Experts of a small language model: vocabulary 2048, 64 SwiGLU neurons an expert.
Below are experts of layer 5 (counted from 0) of a mixture-of-experts language model. Rows are named router (the router's row for the expert), down (a neuron's output weights, with its number) and show model dimensions 0-191. Each number is 500 + 40 x the weight over its row's rms, rounded and kept within 0 to 999. Numbers have three digits each.
After each expert's rows: a language model's description of what the expert responds to. This comes from a sample of Wikipedia text that the model never trained on.

# expert 29
router:493505507512468503489524561475596490425436419467483477630453545551544506500510517482454525528571512488456497503532502519514568459568486473501557484484487474487583543497502465488460463481517575507485500546453555472508440371576506529508432498506540476570542455458560528560485547508522500500560467457512506497551535552552498509469521461554524516526493426424534493496479449504486505558446506451543480521468532508518497488489476500471603535572424509516481474520504473566505563497480503552550480486509498427552493453541525513493499488551476523530478505558510563454521534566472451562
down2:466473452562528405449568486469533533498513551496503573484458519493498474588499491497470540565475461580467465513529482525528467466494402570499517470555543579549517556509514418546446459497481517574485479571543436475473525540515499425488464490501489496514484449519496485504461556550492486516489560527457449503555504501528489559471497481478517530403527555460532473527481518537500490568500451498442527489548457518547484526432476507446507479482492485446604542496455507518484525498467525523448521508428441536519430533481466558484481525506559481552456536408488516491533554475389467508
down3:469462546429507439548532518560472476552507442502611493467441531543545459470545518536501480481466542488526471513467431506502478480472501538448511541475544569475484517491530490540523401489520509536441479486616458541534465507556417537518532480491527547515474536500410472463519439539508454544522528455452518482468457452468530511569527503541500480452502512464506507530458493521483508562415513532559571494527416426548444526540547486522478543515483457533518457535464573463501521470547520502500447480559503556479487506482438492505454489542538407523512506451497426476506555495583538444
down4:562574445524514503561470450522521514555550504436540501540426498477431591477569482487492412482550508483527492498481479516495553532535505468541551427490500603531570524520472543495465512527441458521504499484562492480518532537484482497502509447503533523506588475562469469557466580512551515481499502517440466497513468444465535502518534533510562479503432479562529547463455455522533535500560427539484484493540526509507497428464478534506545472497522408540465487492598471408497516440562530522481539471524461597464594488459472450416522488540488490476517485540551477527490462490486498510
down5:434501526516499510497470601548402418488558510543479572486438483473491519648509493495493502495508590491485470497472496566434488479474502563468503537511603433456508524497545506413493407543501508528478498470553433513485527556512483473461486463458539468448530618508553508488569498529542540507519501502510485504509546464574476460501556408535476439494514506500485432408437525493438554490561508490537520465490544553511506550511534521516532495457445465511481535477467496552485503485494465525406522514498477466483533556547512478475464511490496535487491511468479479472489496525442464498
down6:449465482515539510523511546526447515524535508530514453551460506556521514471485489498485453488484406454562461543464560542509482512605487476430468411477592556558438487554471515492477496533534535507542528559527462507480536575532479508543461475509472482514521474493440422478527532570512512505496553480497562586480534447510511487529433531488457602509519546519494478442556549493467553449516506454486492470553466491483495494515434544559485469495500588529506503460440526497521497551451492492615541467549499517500492505590482535487573526506491547440507524531436565548457489553540481451
down7:458458413493512508510483502491489556535460419489477548442462473511494455520529531515475465468522516507491457475462536552465539464489452409622466527503539506463434547549513513490531528478571495433502444534439462594593480454494494449456532472526436489538466547460505504443484603512526497444540484533578484540500459426520445506502483506506515497572409493481584535419530506503494503479502498515559384489447480486529438498591529506473515522531524515506454500476505496505539504489466506513546455474488467551446498413504506480495509426499464490517555454463484475489506497463544551472
down8:464429525519540556498532476573556417537485486473489531540532511507503528493498610478538486523516513427462518501461495498438565456537458541479511530487513494551505443551539482522478520502488540506461471470542526581480451492532422477466509550501470491513506459462536545524508520414456434538484534516438510551448443535520474502427508547455553476552502516526534515510510520542490476592520435526503522427497427518528490515477476543436520518484458535512431531549496463441512460533512395547460510534500571485569581492533493538483489559525559514487580535537575436523528463478419447487
down9:472430536485528451542540521467514552456498485466479453532461540587544494497535520522472471554526471543505538477454486503490477428516493456535447490456475529517545540464554432517483534459509497434476520541457525566486481412547517448466528483501511455549555461463525498523542492454507528527498473437472509471577521450438498429576470520513569504509456464497482575459571489457537496558451472401522538472495428483517423534520517466470511430544463487514463499532555453532479486472463565481515486476423525548474473420593496451484572577504537452518474553491462482517467554527495420476
down10:472544420515498522554535451539493502537543571533505517433546520479572580414517546523511479514534460472491493536522522530442473595511550494495438485473464470560500404461487540424520559436464412482428514458532439520470500507533527447438538492487528558530465459513546568514525527528476532483500584444448509443564491549567462514467468496510510427441516511490440495491484475505471535456490492519463503493450543480519464475473462537509523551553447543475511544490558507518447493434550526489512538517551545531464463536511528504517553551572517451558491464432583465533519466452516481500
down11:492539488521516527520507522524543495444398476434590593504468505537556514586548463562577589499529454509474465538567475475519516495486526488476463530578524468536485487468510482512460494526519510584494426522550484500504570482482503484576461472498535494457529525496538464478478465508427425416470497472547486512497449474579478511497509451527554449491529509549556461510503552448511577493551473581468462501556499504503493549467559474504499520463563411508495515448582428503502499493524524548461476451530580543480527525494544537475439438507513498526453502495564459500545459511437460499
down12:476502598510473507382497469439462467476544514502502431493505525440483428490545507426545506414460479487512573595508404520522516444545503531489481502540443544501465493447588495501453482465547463520519473511536522482407449501493398380480501468557589481518518494515516523449485542504520534495485479472525529571542495515421484484522521510497591437468536503523503533550450510510491493479507508444543463529462517537490488565517454530557480557403481499464456472511486547514515491531512524533467517468432485482497553516502476510522492461577574530544466485561483502476528497516521511510
Description: Function words joining clauses, such as and, to, that, which, who, but, often following a comma or noun.

# expert 6
router:448460516525514507590539588485540460480460473462477436527487566507578488451518556403441502532575557495435508456563466492539549462542511485504511476419497526489600568481507456483502479513553486475490503579493509515559409434520550498506463504500524481567533456474533555493497607506537459511544478474555427536570505502519490505502490453546498492543503453462561522492442411480434494531452518481521401555490520480510493504484508539481550537479383526474471435520499513558506508509475524521493532457510453445538520481527509480492513517553474515448501493511486507464523509566467455526
down1:430595520555575521583482544484503469425459519592522484430454532574508458514543464499534434474449479420456524475498452615474486481421471534534517465518487519467540462532450475476496508559495506466441520521503472541542453518492435496495544563562550508501552535600568545481570514543499516443518522483498536567496532499549493439514474476479444471472495468529522466477483548513465527532540497546531470474552506529534497535521567496505555499489511519455440495472464465489515608442465516511483525446540412496495544455496551469454503477521475539509523493473504490494491559581489449480
down2:567501478536519526475430486445489549387526487536568388493530541472464560500500533424476526499481498496571501481529477540561477489473453490479570550519487504541475549524492504545534540493544557457450493550446452568495456510448560468521479440542522476497445379484530540532541555520448489487467506493491479452542469488505496510550514494511446525590514488509570477519461482461485446547491545522441495484478564483460558461463555470503514444470505501483487453479475514572559489428541494455583512535525490455500538531487585565499523416583573517503520520447474509495525519494476496530
down3:486528460439477504553602485550512542482514445491440509490543583570429513572492528454528547462460457468513508492537386518491567558519515483502443500450509435565487506538553488495455378526420487506565475484443523478500537517453465521484492494473436487430498439567523440490471463526546526532524478490564506523509444454507523506492502527450426476537468497526505453467445495530463522540532495457488577523499595428483482440459487517529528541507517519518488474500476481514523450532523472429537466520535518505528542504423492483507486479506479487489429614527452577517481480500553508519
down4:467474395447507496512462492555526518506481528611511499536531451489530510573545420564574507485582557544543526504513528486463504509467560495443517502517543464526502446492515536489469496525518571549472522536424566526607544499560471461482564514498525507460553578481533557484464446498572541478519496514542481491425512494516460485480518571504487480520469486586546503434566560512532470479418445540505612563545532447513507469484507504488486548522511521499553501461480489511462474480521465523482518471469458527513537546552577492495483531499520566478500505413542456471538475470486451475
down5:526500416481543496562520501474507454430447582461491520465519469549552535508483506520574472478488440481545540591396511513396567539497442484466465483473472435536493533442432536404564494528468504479534495452432490482483480544557506506494469486592533518522541496466484527521570502493529522546464466546454493432558505461598526448539462464493489508507448516540561510451477479470482528521446526507397497462417478447493538418537501515499536453486551496434479497494499507532471458535502432515520530462493562472507516536505561509485524495515531525524479470505531555479451480506432526512
down6:531449487558544473434548476427531457507467560522564559552440548515555508569496504428538421561487507475392373498489521504490565472523516459537434535505463490487422463477482427524448497540501538469505515477558465530542501529495458427481493505502465519529475568535528561418454496486433558479428545475485469466497515497515533452519555462568521477483502536462468530554498501489378463499508489463479567541476504492451520523502472490505513520499518490514532447481488540524496504528524445439556549506495537485591459572542475502528528552494534526492536476520467541450484479525569487504
down7:475432549477510475454604517500506539537561483493564548476507450490468541490476486508440507491485530506528489500539566470480537431457479521473431483543473493484425470506488511593597464551478474368516520587530520516394449516551504459535489517484515577482440428529592547484475502523488534469498467481416491486566502493471500451485517509531531545510513498487514507531405551500499519502512494536476543481474456550451471535486562449410434477532447503477493464564583547474488507479458513485471476476475535578489488407484490499535502472485549511488545559454508497490504501446470486495
down8:554478491508512504490512470558583444474534459506484525462437551522512521498582550511606507555468536477463520476482467470517612580484434505504515465426481564498518499471487519477496457528558535581448525496480540510561457462422473525455506471473450471549490543508467460508482498547483469515472446510500561541521514510529520542498523521457481465535434480535513473580486465478534471388512568462533521491532414449479517425492440486580486521493515517431448509542540478478552490485525568517564566589477517494529495460433474485452470466475442562494561540499497490466472490477526544542
down9:443541538471529501494528468538477529512562530514467521504439463595485483503480562544471589596622472531527551426467492493519475534509556568521515464448534555447489541519534415479459519515444474522513479514474539510531540521508463493484578589489523519534514547525515528535475462554493439530568445575506479485571522587433495569475508526495510530483484494514540509475510519488532474421516512463490464535491468499490502524544473489493443526493504533518439523483543556565609487414509576486469466533491430514525478517524514498537529530424469474581500476497588462540517492507483516477
down10:565512514418509543455564554500507543564455526546596563445568520488536583514593513489491519543531411475520522508488542488442486405493486510507491458552515492510512543480495505541502479505460468488480484447491537482558493572551530467501544486573495503499445467525559518503459512556484519471450500488508495431410516537497500554465429538547431475482497519450500470467421452474484448480486521494506524476519505528450483494490487548476504393551586433519532480545483466454449543511481472474505520513485434557496460477494442479494532457601506601433454510496485539489478449472501473463
down11:527487530485510515510534506520482529464440561442481514551550473492507454520476467477569523479522511533532516520448524457498508519478510524548488505507568447515584495527415557488515404553479480469556531444490599505485488539485487536409491475579466507566495522480520469416539514509509534497498526504577458482471441466442472496517509485445492527510471506537581478473442499524511564534480500498406547471517580469453518478589535487474547527494428558448500517520509512516524459520540559579527454468514497532504448436545527477494465516536511582492509480456492447597427502471417402499
Description: Commas, and, ampersands and table pipes that join list items or split city from region, as in Sofia, Bulgaria and Kansas City, MO.

# expert 61
router:482508479516454459553588530456579581506464449482514481542427503496557387489509528456441486523505537480472539477498508493521532460519473445506551431513464505504469545511469494491462492477532586484474522566470514508556506476475555492515465466466533480601518494459501538511526485486502452543516508458571462534497527544538508505428499515591566533524501446390530510515506501482495480532416500441596474523410541550523469499449487501468488503470498481585481490510472496510484573443471503519498557494592480444513552498524581457458532504529437518537497491542469531475496530568455411491
down0:430499448485519553456542513424494495513521534533496502509439556455420528488564447475531466471489553463469450452508464503512457510463473511514401536484538483544558522499510486492443497474523517480557445519491446538504508524530460518444476489485510480565520527497518453468558459570494497491572461528473451466472432447575452486493461474461559520468565506547552470483463523466497448480487553457473468489463547488499467474412432577399536544471487512456532567500518532516535497537414467459586511556471467443467507463484524546512505461517418521519474413435468583492493522438490554504
down1:498570460499546524492550553505494477529516484506541489520469490498398521532470492439458513499531597482434481553447572548488553481577467497511511508448443502496459516433416505533470512541502456490508571513474509564523488483563413497497513492554539505574448491465485505539509551506444502554572563520506500508543478523502498437566451603511539451477561519478540505538426524460524466444564490558494498532482514492538481543530511520463438502582500518508490543530475478480525506450536554614500507500526468535523431464541462557524554488478542493506465622487517486469516512513552555531
down2:513459483552415472462455416497544531452516543494499523479453423504545504537533545399492571472514513584480547456508479532458451600498477477472514495537525430459524515492417470466509499481455511448515495488480549498534525513491575494468536504506449533466526454516441529504545530533517510502439458473411452496514504440504522486523571480503485509497471493529510536499548523540459527547544498475453533422471491489359475486491558558533505428437456513534488575439520460491517517466517444547463538483509438553464561465485509411418516533500466494446504475494511503475457418484530536511
down3:448447524421584504521465508478475444514410540488545457518405493500439553509506548570459497541494427492483507476518520525497446487515496503538528441499441503461432468509486497480527427486474515511521493532496475481497444495448481552484421524447574459514480552478542467534490423398477485483486487504494501450536473491518468497470518478485505546499520518478495584522469484509559489455478451563569478469524493454541509456523500555560561522535471457486493548368480494401422503520494574480457471441562491469549484487499474513504534508431499518498517521495644511495453557493499506487
down4:498537439433435509578516491473526539616492468540543571469515481452504412536536469451490488457498590505449508489456511551472502492474450493502475575530465505501515469470468488481516492567570458458460462576489440511517504485453491396540511557515498527463554514497465460489544469432438550450586480570516519482493438503492494601443440531529486495479567481481498537533454490469524501484508497497437460552525493452502470508540500460443516553511560492543536490525520532467569508503514497418541468570557440503510517470499561521494455519460535522607538473552462475508490523525521539480
down5:445437503465421497502473469519526512531562476506522536480502522517504521617483447475526465479455505568521493469534479432524462547514503544513467571468468429493414496537506472537440443474441474485473441567519453438460473473461442530456496491578428472480403443469561453485484460518472520464466502541506461509513476518466482470481560483537517483481536574538507502509548532491528462507514523488541517496482472511503527507504567468519524590525500473404524543481550561531563442527500578467524501556475487555569461525609478497530472503478552462489536452441412431481496456467486522481
down6:517530512523550451489502436508491493483551457481589451497455523485520506518472568477518403516480468517475554524531490562496508435512438500572538457507504529498498556459469525440513492543483523536518517454468559447523488484448455533501490483528473478531426515572552484521473389481536488564495513490582502511478443423465489548527471465471505489524560533467542578543523515528539472477442514593521386488473497495494514476531541545549521523571481418528484517470458604468475459527515524572540463457584556507503499541457468468502564500514552451466520579586521489495498520504503537527
down7:531495532546559543497492474491563444456508488494512487414455370442554495535453531514471565486467454538504454561447431546443493492457471467555502457458514505486458381521508499455464473539540485490442529420475455550483515526499454460486522533525532585523490409505481548477502508547464478490518477467522456575541532476423513508429509500495536478485529470500522508517502479522447496472506452515517519526489529437489546497557476482530471483504458410482465453456537459534456468485544499502493526451616517461449482493478491454457489565537501510469441485599523463479428471509564558535
down8:444516512515462457467486539437485570451469448430409454453505509582444521555477603555508449505574489513484515547536464493517476466462462493434521465497450492504508520581549492520559501488524506521492492417556517474466465474497483465533516428449448521470451553481511495553469508445478475497474453488475501474492552528460424417471502476563514472492493538521508515503423495512432506514481495465516485510469431510494530517541536439532534542472538464451529484438454500538488453480564502481498424474486528396529456564500545546457468507434461472542518549484513428468560494480566434582
down9:518481503543562499483509467441413471572498539470522514539560483465499424516513529604518487551459493485546509569459533551502516492432426499432526532539517487505560470532493484469546496474486536453509502518507527565457485465522577512480489498564532474452436464487492495517508497501370490560494491456506448489464490493489426568523521510532554528540536518450506517547468598524491453523514467470464483499440585582474415538470529479533580487577557535549494484472495479484499449557533515447514467495547542422528498504497548568412533530463479528495440519501549522565513521496527480474
down10:503516445438498562548467562543515486526523547451503516526538459507455462473484519506521565484507462540462474507522495476565491508525492515464454512465508558549507445447561479502525473496525522476542461465464515519425555478476528460503559558502469517586461528500479534471469494559443538529528501465464603535533550500497488470522486547518546511493525500495555571494481521477473524492486601550501573499557456515524499537487462530499498559517485481411488482480504459484500576478488502479486457538533502432538493459417412542604511479491582383519477471502542567614496599448494543493
Description: Full stops closing sentences, plus colons, commas, semicolons, question marks and heading markers right after the final word, as in water. or saying:.

# expert 20
router:488485490500488504498527526502528507495508472479490503523498486506535475513544535440440525503514535450473495511528446538498538523516513479469569486515492512508483494541443476441428527491549563514551517516490513399495507412491511517539446490485577449529490472428540560450560519603553498535522485487516464517546520561528512574501482454514509476546405505383523497446526448559495448526423564475529492497441549521474450403443477506480523522534452524588486454543520512555474574499490403502527572488521524458509507511529546493531568503521494520388548543502557499435500505492500491591
down1:493587521443522551510545544511521476456527519496562468445510452519473511543518565492503482546535497503518559483517464413535469479475445516575519582455594514453481490482508557485479475434443509525476580516478519456487452521522475517453518525548553525475493536477509498496562387508537452499547511499539468427549480524503531519518392516497484550508521510517556463524512453567496510498521450452465496548585513489574442511476497507481511550549482403484491530596507533536551539550523507504566461482471527480529501529573511544479490502521437476486499460431452521453450433486452586546
down2:531531400454588522540398535483522504497491471499427537421492384567518424541532526475426514517421540547479513471522508474483481471423514441531521544534581551523445473505478475486497478504520508530495438488504448480530499528495512472519501459473499459447480489542482437440491527511496509537538520504503486503529507506515506456514453546512521535447463520461480558482519504474484549504558527551439564534498411542535527508484469523513489539519472503539484468465494535456453528530580472512521456547422479459473452548470484574448492543525467555535427473495512584605429544443510499551
down3:441508490520471528511523493515457507501468559527419478453457468525523499515587557475474569520522544490504582492493457506452508495574506529488561451485493536556504586550457506530537461426525543533555483473529517494438486458456463451475487535481522454507493441508521566556479479527541372502467520464472486514537536451466480484519562427464482518533485494551505492490463562459501508466522484544542460536517470510480485472514534524512481504576506482459558441465483447485431523517532457575482498434516621407439515462520475499454554571426566441507440520483488489539539506505519591507
down4:448442436354501450485500512459451579552496528465524476496536517521551483460551525454514479442539459456584476507507537517522516431543484496461517499543571426640582456572500465420498453465492494488515576478491432462530505542613477455481541450517491509436510491519514549478448546512520464570526509491455486471477538502463476498524519524510489445536511505474475500482552539513509502523489541575511521480437512516428456481504522493487499501480493477577480532546533527522456494489507552512446545480517463549507526566530532525422454493531501540533492496422546545501470508447491472465
down5:516510498438478508539451522485495477496444553544482523470491544497546530505559501501445483396509407500492517501501527494452486507606507484485449476544537500468490502432482558478562536480489543518468482452555459471542517474511480488514480516490463504493533511526512420493498493569496495537486503472507434517525522436452490483534609572490449526459468622475499506437492401521517537546501445490520529574559477496496460428544459466556495469524476526527515503431501578562501489415460501486485515459574507572431499515559424526451406498442525517518548508465469426474497507520516559521
down6:390511459515448560530435455537452486463545523421526479481483429494455467441530494525482512471486461482535506485539418504540559557485507495438518505564476533545520543516538496423480518443448463547522486533490468474480484570485525530490469511527473500442511459470475486466436458552503433436506549508543517485507552493485426499554460601418505555562462485449514520564517443516543533526505445552466494494513492462558497549509473577495491472536529478546492459554458468554574517446466473488436484502538487441483467486503521464475467370514457489507503498515581477532505525543476579527
down7:488450460451489460536438561492434561480477569525459498507537476500491481526524463551484448514460438527560501504461452434535462529533467433619466462452588506531568557479517583560453479523445491575516419476498529442504541473504535499500524521416511555511554442523426510494531514532440513534531433480536482507530465451555525507455566540492489458481561478545544491437504474542536563533541403423539486537532506525455502554470461493519505481503529496537486523476493513511499532485504434501490476497475484507556528442476503607474471473478507534565544506524455510533538508449455533540
down8:496475514494463530452494503441545486478481499510496499500529453460483478562409468454525496468481551511513533495475482487460444569564474535487523487552451468511496431422458470519461535551547512504523570536494482518463532482463489447411500480532472516470508449424392494504532515537537447529495467519546500500517483533492454467524541487497446547448539414475525549504458568521503482434529550503510487489425478476591422480493540468465510493472437635461463525496569547506455426429445504485472537512468527530471444512488486575544530518523506499491505472496531487539446455427584461582
down9:514471576453501505592466522494521541430542593518510552508519478473562533502475501428540591502567479428475579476515528488469416519500501557490482526452538411495440437539423544477487479496515508475445498442501521529469476480569509488493470498469520482434454502564539518526441543428551535462548505476511526489486515479487524522494488477491530568415575459496477491484481516500497532483485439479422508504509483499511513508529516568505442479516563467462505507451474460494443482503552457437460454485537507512625455462590525503496536426582508488445540475480475554464476470481487526444
down10:545468486541478524448485460489559550479526436522515451466541516529575537500566519483473484532459505468467525535489579442519539514460526496449566524535502495524539464579490508490452490450465523554411469478472368503547469470488432543516497486483471496448461497506470518526508454570514550521494486489456529491483567519639517495492496499419528531528539464568435462511506496511557460535492547481529515454516494475506565520558481554469511555437562546523479486521552523518497497504567513473487467441524452517509567528506446448552473498456487601486532506568506403546502431533521541526
down11:450429559503474498535508490425465540477536514513470549485562492490476494431482536498461507493454494452552537492526501490493541484531560438494376514504525494524484508546507511549521466491443474562478600461469543524534397476542511486622499490446545537453479477513535472465456485466507455521503444513520473541508533542482523496512537521529555443530542476479503568537503521502430504452461488524449476488527503490583520531454540511570538606502507410507524487472498558582479509488514527543512496427544527475460574519459545543502402438523494497519464481487476546442490503579452561523
Description: Single capital letters inside abbreviations and codes, often in sports tables or citations: VfL, NRHP, ITV, FIN, EEST.

# expert 24
router:418467500488490486525625562466518497468493503469511491485487544595550418460525531466469497580528555498438524490527490497525500447494467492506529499467443568532563526519415485479440515504520514476533506574532513517499468501543529517507428487465502449516504479500510520503505497487497467545529510484504514515548567511518529502412452451529558491551502463441537504506414457490475504506405500488579428533440562500473464460473518578408559527473453544542474450542460493496485504469459502505505544474528494499548514511528532515498535477608436525423490547471489578469529592537444446536
down1:459486507493526578475391415558487497542522545514440529503565486471504520506476510467536514513533468479501521473514411509562499567580467489591459515469486477460419464502527479545507535511550511477532440542525461506453461536448520469508555473475449531498540555428470487502483510576537505480478459492500424520484499445509498467519411516535418446473564486491532603494534502431433422465449503530515560494482447485590499491472463542521447560530550548497460481503405485498552530551508425497491541532512496487504483554524481520513433487483455515551509488503467520516553467498522482423
down2:550535527504544457536436449511537489467436527427545490477459515515484439420429518450554469478490456470442485545525543507497462545462541482440512482506517472435545474495427497512515466530447408652469519410474504471529528502475526455439547531533476471507476508490488535460453402488507530461515486553522462483438514565471493482494509478553488451481531484473484484463506460519487559504557558568463526524537524488403509471500565486490519490562534566482479523488459462498449512500447500555491465492521535483477510517449608536517485526405479462489483534414470523512477483455482444546
down3:492495501456549471546515483479456524466532571441488487453507508454411620491484466532497471548455512532511432495583574570536429518494455527488497514521544518463528501512542484583455527495498504560485449528566407492425461478509489534495524501514535466478517494517466449535500529531514551502519446500365544528496447501494457492521548525513596524463485558540434501547474580487562463498503512507494519501486481506494476477494476468478515549562558497491567498495512542454526480492541498515557455440442480473440533443460532557541475488391498488515535515462422529498504463399496502528
down4:522483462584548516525509539499525550541529502523566422426525491501497548507544535473485517479492524576465459515530500532475517496446547479472380536496513517496470573475560486440479516534504520431540495490570493492475460462505520427424547503517506502594467495622472497523481474490508424506595492495432493483477469456526465482493482517477462546581519504513531531517509485489514480488526536456481424438538473482425564463457504479525480478478510458471471537496540521506520579444567564545512577489583470481443533521485547546493475590535483512550538390480513504497502479515474551509
down5:476531489492518473517503573411530577480511410479460486528495525510473531493538531542505473523489465450501544582474468513562499489517451460493569438447439509540412537515590476433492470469510494466544511502450490446542469543457462489563469511517460452506496377509535500529538492528533509479461440461520543546478505581570556530493446539416552485463496482501433475507508520582472415487523475519447514565471490525468459540487473491487533485631492501540538477550501462554445464476515513490527521515542500418495518474459575481418466471481529483513536465506481514513568528506488467511
down6:427537467495544432526453464532501520560432501525587536499446503457536465495548500525501501517535571493464460510513456479517426540553490464490470455485495539570551530500449472404523524578582502450487599546543474540588447513563501494348495440506443438533504497444430457537558578495537510553448537447506557504531550458546494570505514475480543497548449511577500517507472491506501517522500442523473494517491413475462497452482497513497570483530445504473515530513484519490499439498457516468515537519554521501511517514539527502469487525536534487561475499482486481492490539478429454473
down7:523486467445507524448446502506420525513445454523549462517526525461479518521517493541512492535470524561530610472457447557495527534519500542475551479509460510529502534561523473446497539484561532480559609525496529460599480480531509404493499486623433480469489452453541525515503507437568557513494506545503513454520550498520536459505433479542535501577409523537416495421527486485503420491480546489470479498433492470502488490458486525482510489525520593524449503511528490499504494497509478540408523520501497494490609514494516445542512468416534474492414522458522488530453513507551518528
down8:522552575558456491581466462483519557439521425514497461544513454542493536425468526522550553464528525454479496503404480544443489511576430542467531439496468517557453493463518494520509420508493419524524439550511442490493499484498559521520495526572500495404530486491486463498480404537514510481490432458522464444478514486487484507536476514471568462534548548499530514562482490540482534470471501469464476495491443488510499400537530553448541463452382511495434447544540471472473466462458422498528547492473463470562480525463561493487480496551538540501564573496491527550485476506497510539
down9:505435446506546456493518471491513477514574529506537508520510538502566422446519487432445491506411564446530454424498433554466486526551444529493533569568511537536492547557507491461545498477575463530554514500524454441578523506532548524528504461528467453473494500521478538482586503518459436506487400530477489509525510407455498491514456501543489371494419526555503491478549598530506474447467550521528513516508502507463502491497469530505482474466524499558437507491521551489436454494524517507507561490479520507523510490394498512459560551466500556517576504508486595468507499484468478474
down10:495456477479506511526503490511510449570479535461430406526547508418538580484523469450539498478501562436426457445506493479516512579472494524478521492496532524542577549554469517423499499531444421506469478515537501484489540521462538493562483489522509544524523494543495513479554462536448486507525370475547492509516521474433523512475379498454515479499481496523485489494525448511480479556499480501535415495447505484494460467476489576521382482502551440452425482561484535539542474577514462473473467474488513462559575572441522462522523452476496503423503495513490505458500559448523549457
down11:548488527522500488516528527525470506491472590541503495439529550454419473511463534514523481462533484451529453382496417539470440518534516537475495560462520501557502468556571547553502484488506540534492485478513481518542554506559499518471504553555481484466461535490474508393512523447485516476519523507447496507552494529460442449482509445535510517454473504522448524555519528504493506476501508532425495547457495405495506532455508493490421514533587501456481460450551509514536460521474450514448529465365505627469489447578541518536470500524426524438492517553498489459502489474397509512
Description: Commas in running prose that end an introductory phrase or clause, as in Despite his mental prowess,; also dashes and when, that, where.

# expert 31
router:495499473525516420491496545422540521503488451485500487589450580525569502524513528537498517531510544511444520453504491513513537466495496447544496469448441547555541581518485422490498502497521549519552506525467512414528539482485484429480466420435495437502542428427541518559489524530594523502506434472510432570486491556549475542471474467558504513524496505473470502480446481510464447550468550431473510524458570504531502429490424551492583501515512485513447543491483401531444534478442437521560548465559516547574523465474479454447471519502501522474516514517464542508555548464508485522
down0:478487531526506430512457424448491601479512554509404536419597515463435526492465546466452570484453468542496517595533449537535500519491534485541529458482462573561512509512494515528516522451491513487446458542503432575521487485520515545497506526491432530419454549492522464550516495476527549505515558486428511538481481545497485501483564454529506465557475488419477423531507504525553477520464456445441542491559521514481457526499480506388455467492488517525534471487524469492443480510493497489483521507498466457485434561430426530511536511509582550427484486488515460488503437478534489580
down1:483483515525523489426475435480471494461535519477518593451502515574492539541582463523523553584551407516465466505499503493496536518487457508523440565458486487443499512553526499480450567519535509562551611506401507521511467486551525497507451436573431417453537548469569495488511494531476442487521578547522440503488572526501464457451480489472404517448479509489479537511537457517475541546476489497467522499576498463501489485503494503503509487528524514442461478493526517475565466461602444486499493488568514483562528530535460570541491494555538551452473485503446475485526546537449466451
down2:467485458455530533510461490475527478523518476487516512465492515511477438429556533554528522464504496488469464509503514435563402487535541452477514451530531540425500498538520470532485486477515520535542450492476429446472449527548497531455543516519523463473498534459531507490527505543472470534528438502497553509535539489470518455505465540471490477534529505468483522557481542561535536432380497570422527574532539532422463609538539452459466518549467414529422533533465447563485449462514450535601492569563480504489534523506484475499477489535457575503541532437478489474511431490561562555
down3:467467511440490569535528590514513533478527467514503530513555494485498481438444460472484511478528567537536529426438509506517522470507476528479549460544483540487491518471499528573421450496458505432455542536481612484442519549538480472545465472464486560552495456505446523559524583488516535515447541498422503431496509530539559510539529529477529574462496471544545553527485502415526553556495553521460543508534550474506519483458523514485545578487595537501504488500517518496467516561493505486581483590473500503487457480531570487550536515527556556564459548467463488495511496429486406560
down4:558499489468548520443541523500550523586498466559550465453546451499422552561557452522411511485494545547543529477517558486479426568515533489565487562469520562543548493517580462503507513487488527517516557477460491467487569509446531624513522466513521432590517473420539509452457475543499497443456527473493520561420572532507487490531537476507495524557482514529520499526524490475527507482503545505510455626544445506533513470478497536506548458457518492416478521501491505495544483585501456485517479521547565559547456571473504550475478519480476463556488455487511554512498468489524516540
down5:467508479491459422509555550412491452542543504478507479518524469471411457512538461487490495513469535572542421497435465495569515478536533553502528514544473514542504462470551494487505373512555525611499426502467446471482514559485548429515487504488456555528536471532451539515515507451532565412488558483508552520489501516506517502507519481509458495445525450534532380470471430457477518552480486516527546473544439573417529496506495497458455524475502498457540411494484547505450437544516483477512491442463532488502450533519541517482436521467527489514470500487468427472467527593481523513
down6:493488526471518517480513391436442513468474551535502544545472502462470506496564544534483534420425468452524458495457488457462484545451448479535530523501486465517504439524487488454516535486502426491498506552497521593512517480566488524526543575516507468483461599455488482466486497475444509475495497498505514525490542582451578436496482579515399536510502491528470491571481558498523540495561557552514414540497487501427530474481509520519533541471550440501405516517396532507491484485475513441514531496581540513536501489416498478539447458516542555425522511534501501499489432466539425517
down7:435490361484527482518504514429427464520436449527464483520548488500457540510474492448497518512426473517487462477508524562493468520458492457495481546515472443518454444533510481441535526477504506539519540499533505541511459567432482451553520452507410511495585461423508501474541433525540533503395505543513468461526500511471583511485523439428507456479434515452492465481468539568481474457478532500543474421503481446459469577467473517546530498486574526531422535464519492494500534515510517486437470514488458480585503534414564448521526486545511498516501495505506453447501542417562507544
down8:469501455472454520555504405481500488444555470505490449468468552553567523526538547514509406464479478519518466534518583506480435536440592480521498514509496465502509534480501582521543505455420456491453461488513524477520454512507441524464542450459441511476493566552545506549537494499525482445405514528535450516483448501473493548522519500394528587546433575573518513514470506540563505507463464553558545453532474488551561455496526508519492546465582520449483531515516490488436526545500496508439483544472481500488519431450508521383529482529492476513565504465536485529521435479494469523
down9:547453540505497529475449473496534540601456485485497506412535427514517468479569476478502527494487461490484515463467468481568457518459551470476489445498541558460508555556508535555408465556477528495459559569505471490503537539506493518438494438605520549423490576486493487507499457493501479487483504492535454472511523495455442518490434470463463496520518539531553534481534501551491501544404507503499454532449468437533539493461467487469480557508547475479521478541489534504403548541564608501495530391545440444515516501530439544478464497530459529536542444522408528537513506520493450534
down10:483542452504561505485528538404503448502479457490514499554457571520450438480437463534488490539486508545583447557463553523485532491439532536548486501520542520458487505550491479451569523539430438473511502450549515490563506511527471510490516458481413585499497476486501558524542426478418474427568488429453412487472502458492505439524531544522521539531508462453467520450459530519514513565471543447524528494489504524524435444536450518459466451456493446467514519496524540543596551568514498497522492501504459492529479495578523508542578532511557585457451565505481522523467555533498457488
Description: The syllable ver inside words like anni-ver-sary, Se-ver-al, Dri-ver, plus some other inner pieces and the words However, can, though.